config = dict(
    d_model=640,
    d_shared_expert=384,
    activation='swiglu',
    moe_layers=[0, 1, 2, 3, 4, 5, 6, 7, 8, 9, 10, 11, 12, 13, 14, 15, 16, 17, 18, 19],
    routed_scale=3.46,
    balance_loss=0.0192,
    router_bias=True,
    init_std_router=0.00985,
    lr_router=0.000251,
    tie_embeddings=True,
    beta1=0.9,
    beta2=0.95,
    batch_tokens=[32768, 65536],
    seq_len=512,
    train_tokens=475700000,
)
Below are experts of layer 9 (counted from 0) of a mixture-of-experts language model. Rows are named gate (a neuron's input weights, with its number), up (a neuron's input weights, with its number) and show model dimensions 128-191. Each number is 128 + 32 x the weight over its row's rms, rounded and kept within 0 to 255. Numbers have three digits each.
Before each expert's rows: "mostly gets" lists some tokens that are sent to it at least half of the time. This comes from a sample of Wikipedia text that the model never trained on.

# expert 26
mostly gets: " re", " dis", " cl", " con", " en", " res"
gate0:126128156108120144167128151109160163142086117135131137139117177106102072109187212134156132168122123165145096108082136145139104205121140165068138082118036101132116081122123106125087139117092122
up0:139108122146194084178081181086087164136073147173118130105096157134108145187168164118074149138108165208162080116087114172182091137091171130106161125193082107179109101129142124064151145077132115
gate1:131123142151158116195124112157109138183133117133070119087133089066092150127101111123115144061162099132119158151091162129129171116140146166105103147129126121152127115171111215089114089173138106
up1:113084113152122130091141120138136151131131109084076179080180196111147110140083126132173190084111135121073105104095132130132134121110096139132119147178152144110160182142094172107144051111157138
gate2:148141090104153194099067146116097133108107077119165146138147128114116133145139069165055150116093128197131111157131101125145094116157153083126103141066082130069118177097145161182169112121091111
up2:101098139080136106131096085114110097116165156165100076145165081079189111186160099127114086129112096152156067111100160126123147164089178112120083100185098073083132082149142094077122100123151106
gate3:096122093095086146097112118096131143097131113102135091139171149120138147159179089210130094135108100174107119148138127132157236158173147131136148130098118181161181104191117113147171136180107208
up3:095161115176104137056095140075119127120095106130119134115113116132100162178094164182105146111124167167130124085103109153140158120180134141142156106144085090129126151140129108131146127113163110
gate4:155133106131141092099120080115079104101086110182121135114074161144161137096112164089170113155113128035146124106108148106159125127111131148107114110158099080151099154163099094096131119107106087
up4:192156126096170096154086128087177121111163108147091174203102081116118184147148135120152180140128173143111126092070177129130086127185111074076099181130106104045079106161121113154093167106082122

# expert 7
mostly gets: " Russian", " London", " DF", " Russia", " UTC", " Mark"
gate0:140128124120109124121080114138148174118125171108108169086095114129118117132105152169203136128105090076118071089155162163132084164146137169108182105128103079140150097118167143130190179115114126
up0:134134124084092164080147113113101128173060149107128167078133131150106168103155139096164147101109135141099155139172149140136108072153172155116133138132162044116093122140108189097113151126099107
gate1:133139140125056148071100144187057121052114142147121115185128147165082152108083124177089077173135096100114105139155103078141145165126088090091110142176156131137094106164147131143157109154089098
up1:111097144089133093081177100150150106081143134157123144152123188116093103117066123121134071115099150217098129171160128127142154127164120156137074109116165198123091118105091122068115062110119084
gate2:124129103081161164105075120128142171085140131086129126188139096125058175120093133098085092165124138131128090108156115140155166152080115109083128158132158183193118165126110171182127121152106169
up2:153160120131128134127136170134127062177091116207126125116156159121116108178122127155096152141154132146080153142097132198127112068152144114111114100115083091104170133127127142112113147119086090
gate3:102126146129116123075184156065171124184157084149001069093074166171124090121177140114136117099111130163189156159115103149104117171095131133075128138121138136155143167129152063092044149144108125
up3:113144177159083138029120182115053113133116193081086159088130092171143174117168140122171144132089106107182156107039139082153129148127163155162135132098108144102154144083085092126093159116087145
gate4:147184097120190086143113138127139080137114091100125172153088131086134094196139110129109126150149154166183090174190145119119101090065102112056038175180159177093104145143184177111164124199077149
up4:089148083097161116161038078112179120174102076114130139084198130118173170140123102116091108147124133084147096092126109113149108154056158092131173173148098100092124075105165163151110127148142163

# expert 44
mostly gets: " L", " W", "w", "W", " w", " l"
gate0:140133067139150121054094145121178104099169102134111190178129080108114134094134171134148125076142182176181081141100150078164137127155109118097128159122103123136168070206168121171187117117134155
up0:158140187129164126180170147116126078212092162140131095133117161165128150171106110149125148179114087087097130119130147131155081103134168089147121114115154139063099109129129099063183139109106165
gate1:122124126167115108075108118082118143186078114068155089125152137089120148134120122136119073146052110186123101186091125158131114197087138114159140119134050151096147156119090123142104123175098188
up1:100147086109100096204083129163156154175081199147091107117136131077162116091124128122140107164128165135133098052138105101071120076097096184146050141109142121180098113056132096091106112139107088
gate2:136126087132116125151073086126076129180127094085140203110196153136081198199135121125144161110134161091087142137116194164104169121107093169148119139104143126089094043131182107156095082103126151
up2:131183186184145149120135160099066171119062126147138129122086118115137076128161138154134060140137118145110181097078111111071079163137160135145077114141127147114150174078101125137138109150168123
gate3:192113190164166096127143127108185122155137076082123161099138114088134179185068126145136153039191120110097138103154152132128094161134113106106094110113093144164105068172171084120115161105091100
up3:164177180169108138111132146195159123124104111047073111097146124177143147151148080112089087103084125170148117069109092083099100102169112088092118125114138148108092048114208127175138152136146126
gate4:076156169122149187165140094151126121175109141153134128107113165132125170096074108137064147122183073154106110124086113166159185079149159146180103123139117145090147142137151173179098088122100125
up4:101122144133116149095118103143164159227100092191157092129147159142092095154134047141093113076071096112102106127168142173210170171156137153156174168146158161145153180162125112122150106097136155

# expert 2
mostly gets: " b", " Jackson", "189", "192", " novel", " tick"
gate0:036150108126139123136113104118168096189189152145119106109157094167158114099120130113088133158090127098121117169149203152165111130133172159141210112144094137122135096112170191144137130090119120
up0:149122214128133166166168118221071117154136158108145124214139144080123145099140092134131147149182177158084130135139103168103178129125106141134118130149081141138124136189125143106104125174107151
gate1:115157152129096186118113151135104179122130128104086124121149127131134163173063101139148120170134084099110139103133143148212121143065148137116124135161121114134110107150122165169102202126117170
up1:113141065068139164088148102140096149023155174105144153093097127101129113110178134096126129136173115115144179152127120125147149141131151123164160108075182098171147125114079135185062089110092111
gate2:132131093145135149147117088091104179143132139099083116212127115165157109163153091178122171170146054056169128139146101106157141142138143127144084141108119146123108151088133058089086132168102150
up2:155150120167179136140144154083124127098098144094089114153180156129155119155155155103111122162103146147106159114130175118153079083140087176174089106164062173115097158095123079154101104132094126
gate3:190148100174132185146113134176121143161114047121081133115151115156142114100044145079156137132118154140142128162083145111099133162098178119107139135136135143075124140107151158184171185153138144
up3:131137144127131179172117124079131095119131082135126093135075122086094104117164152141149171149120143151177145124145145144159144088199150185132123148137143073121119157123116137119097105132080112
gate4:107124058110105178169181135126098118144131060121123146107135118077114122142103079067144157069095117122149129112085177089139100116142132152124175134076159078110063109108110132087070150160045090
up4:111047167109191116129084147128145160111140115161128142099140083102157113106108163123090197170127108126153163154100162186136128081158088103088112120161098149172135184159084117076138115178141104

# expert 28
mostly gets: " would", " round", " Type", " Loss", " To", " stage"
gate0:120178176179133099133159131164082124128171131153107088158066166085146126138129135125172121171196136135133176089097133119175110148133123119058124105144125149108112106185139187177147172105169160
up0:085124093105100163091107167129143140089091165169171176142155106132133102136033080120150160088122048145171128129126174170111104132206130153191108158104137151176155171138090101108096107163133059
gate1:145140151109142165127132122119109155147131117108118082116103152180169122038112139187136117112091088121097102119082175126143178119181161133085118070084129124127120115211106167115081185143142115
up1:117166107105158211176115100186101120153127143148126102160109146116172146098113166147179056108077107066098163068128153111181144054169159161161143146135165053171129159150023098109074113133082093
gate2:097140193087159140105066068153104087136128087122114135092117116126132126114101101136059128118094119126137086136178117142173136092144102143155080136144104123139130116186158138158137060121133101
up2:066128141130149139078112085163188126124151118095078113152156156154173150131096067103135061157137125114115131099185127125156147058130128116161152108131097127100131120146128171118118135099093105
gate3:146140142100105116125113145138125122159106104151063165100126181166071151137107117124169158097202191167148145094128155071157164111149091112137152121088106203115057112144115165109104098162110147
up3:093166170084136186131125141157089141151136092149120127103131134082185113142086117181127115116105132156113118123136059103119101173098147137104117075129104166146087167105075199118140179162180118
gate4:162190135127192083148139069152099094145115172119118164120138139123126171160177137123082118112111131161136106063117148076131145096161145128131163193179178093151145085129166164099147128142154126
up4:102166103106086095149102169143185148146181108059158122135109110096122110102132137133098148146125062071164131115180122137099139144172123100173185121099058180094123113088065191161124174161121129

# expert 17
mostly gets: " e", " Africa", " rec", " she", "ese", "ova"
gate0:102134123142095135077174044081143139090145153082146123151135154117151179094176152107167152141130133105147130165121140118127155167099119126127173125102153142168142170070127124126142103080167157
up0:081101152088168153104159090087130132126132110147087184181162150167133116096142101109201164152137112158091130166145163167162118124143126164137094132185172096127159093140118097144190150139137086
gate1:122163145129100148122123107117036168185153138159161147152076080131123125086075113120136118126178103117105121181203088122119099160084113161155095140152150153187104101157114173131145174156093124
up1:115110145141097162123144200066112148183169173148144132106136038175134119134105115132131132174178122088056135116183084095122125179057140119141106101113075162103161127077102098155125104131098167
gate2:157164177206160176057029160119051158159135123163116138139138155132147117071142134053148097097167102116153108087196134165124128128090179168080134097146102148127185134131131143064156117099180122
up2:150143162157121136105115180119170116078085138099159174146177220098100152085125070124178139112196090113118150101151171149193160090134202122088112089157086124091155132080116155111132084117181104
gate3:139145090142122124156125105209108059139151164076148113169162154123085115100133152124149139112096090163072081117124148114127161142156085134093135106171140118129120110056135160173134128123124152
up3:154118098068099095116120088158084100128133119114167118115141121154138117172193118127083141182110058115063110140114146149125105074110115067125137059109152143105130029148172093126139150143112107
gate4:129122148150075108104099130142119148163177099155148100129108143162138137144122120173135116103158134098124132164123157120136173160103096127135124108129070134117129113164097125156139093090118146
up4:125156133109101167173111070131157157116111144143154131092122102145104083163144101195168147119102122109117148137137133152110146153188149159093165151105136153216124134091163113116146155151165129

# expert 46
mostly gets: " /", " work", " held", " based", " set", " play"
gate0:101116127076073088124116041152117097124165147111125088132065173114211129165134066105111115122135109121148122151102101107072167123160156090122110131092166115182115112109146107144151148201149151
up0:117122130185179162115136185080116142121125188116194218169169134172074064122153103149137100143117157166119160133111134185121082135116094148131102170154118184191116107105107094134173149071096175
gate1:107134167173093120115147092126162111174162134148090083151068172165177078085115071130151098139101095093105118140135137116133152114151140108152115114106114123163074042156133144164117132161123093
up1:198173183131102083057113145079088157123152168123124127113092100148140141182110128115177097146099146143121142075087072081074080128123181177068141144137195094132100097142182164079154142191115112
gate2:159107199122139117133151117098066184100168090172157067173071096085098094134163132097074158184128116139165133146185145103137157123084182098147145078105145097098095122164151181152167183077172138
up2:142071193122157146121176088103151136105142104168169092142093135091129097160135194112143092140121184166141116112169123184179131094071156068136152128111172099093119161124131179103187146117077090
gate3:120106079141178123148109106157090114140112104146136116102119149117152108165117120068121138141131161121163160171135148160131132141109104198159169118144098116152147120162150121117141135094159109
up3:092116086171113113158111103193101090127087129117139121139194123177144124146119110072088153142162154065120138177110169188098128092095082105152146106157102107170166106193130187065130115059104088
gate4:156103142109079153112129172170145141172183153155108105065102105120147153155149162150144162118129137085078081146096099146127186150116135091152132098076129116159114150125077133173151114153174074
up4:175108118085101129122139156164116082115145121132105133104095105089166158127106156164130108177176139101093098094127081128120122140110132152140128135113140121068105136096061084181126107182192058

# expert 18
mostly gets: " sp", " Sp", "uk", "ok", "ank", "ub"
gate0:144154128196150078091114125099135108119118176095112148111086155107183147127140162089129108105178068135074124107138135081193118179159118143138091160164158155108138146119144112151160097096138124
up0:095187143151144153105059159141153097155134145102160142134119078124192102164103112199154153095075139100141075175144119117180157101125175131124143157164174168127135077149160081124145176161162132
gate1:164182096170141074113166118238130124163090150094093156116123127138032186146108148158170135132156110066116135136124148080111176143171075167164148159154200125143171115128118136059132114087124089
up1:133150181142143154092130130154121061164153107144134090058163083139127117175135079147125114068142136119105099165082164138147103134129160150111113095151105117143112152152081135132157144131113129
gate2:126101190119129120078185134095144146146136153064125157123113079139152147148200129123107130118120131088068110139116139089134109096136103091143100099118148106158135122121168116128040124113168145
up2:113125162163176107185139064106089117162139090186191143114146162109118079141150157161107105118105170122130130122158068106138154144108145118121118194134142115133162140098167120113125120116136185
gate3:174125164160130145134155103134164137190116103143053099139151104194167106132129113122123142114189145143116131148059051151142119185131133084097150090138109155099103142107154150179072165077155174
up3:120096114199132080144118091119101134147166112118113110123177133182142216139125180094123126103103149052105137128067110080099162157128115090117138090139115136141161174138133107098107153170116145
gate4:133126125121107134217106119135109163108215087159089087179078082143126152149121124159091157135077101114185089087160128148077115102139124094103138118079167128085110135134127123127115192144094126
up4:137142123117189099137099118161113100083110166136160160097157123112140087099125165151141097201104136110116133148151111131187041137099120146075083161143163197115133160067068121182114133141097134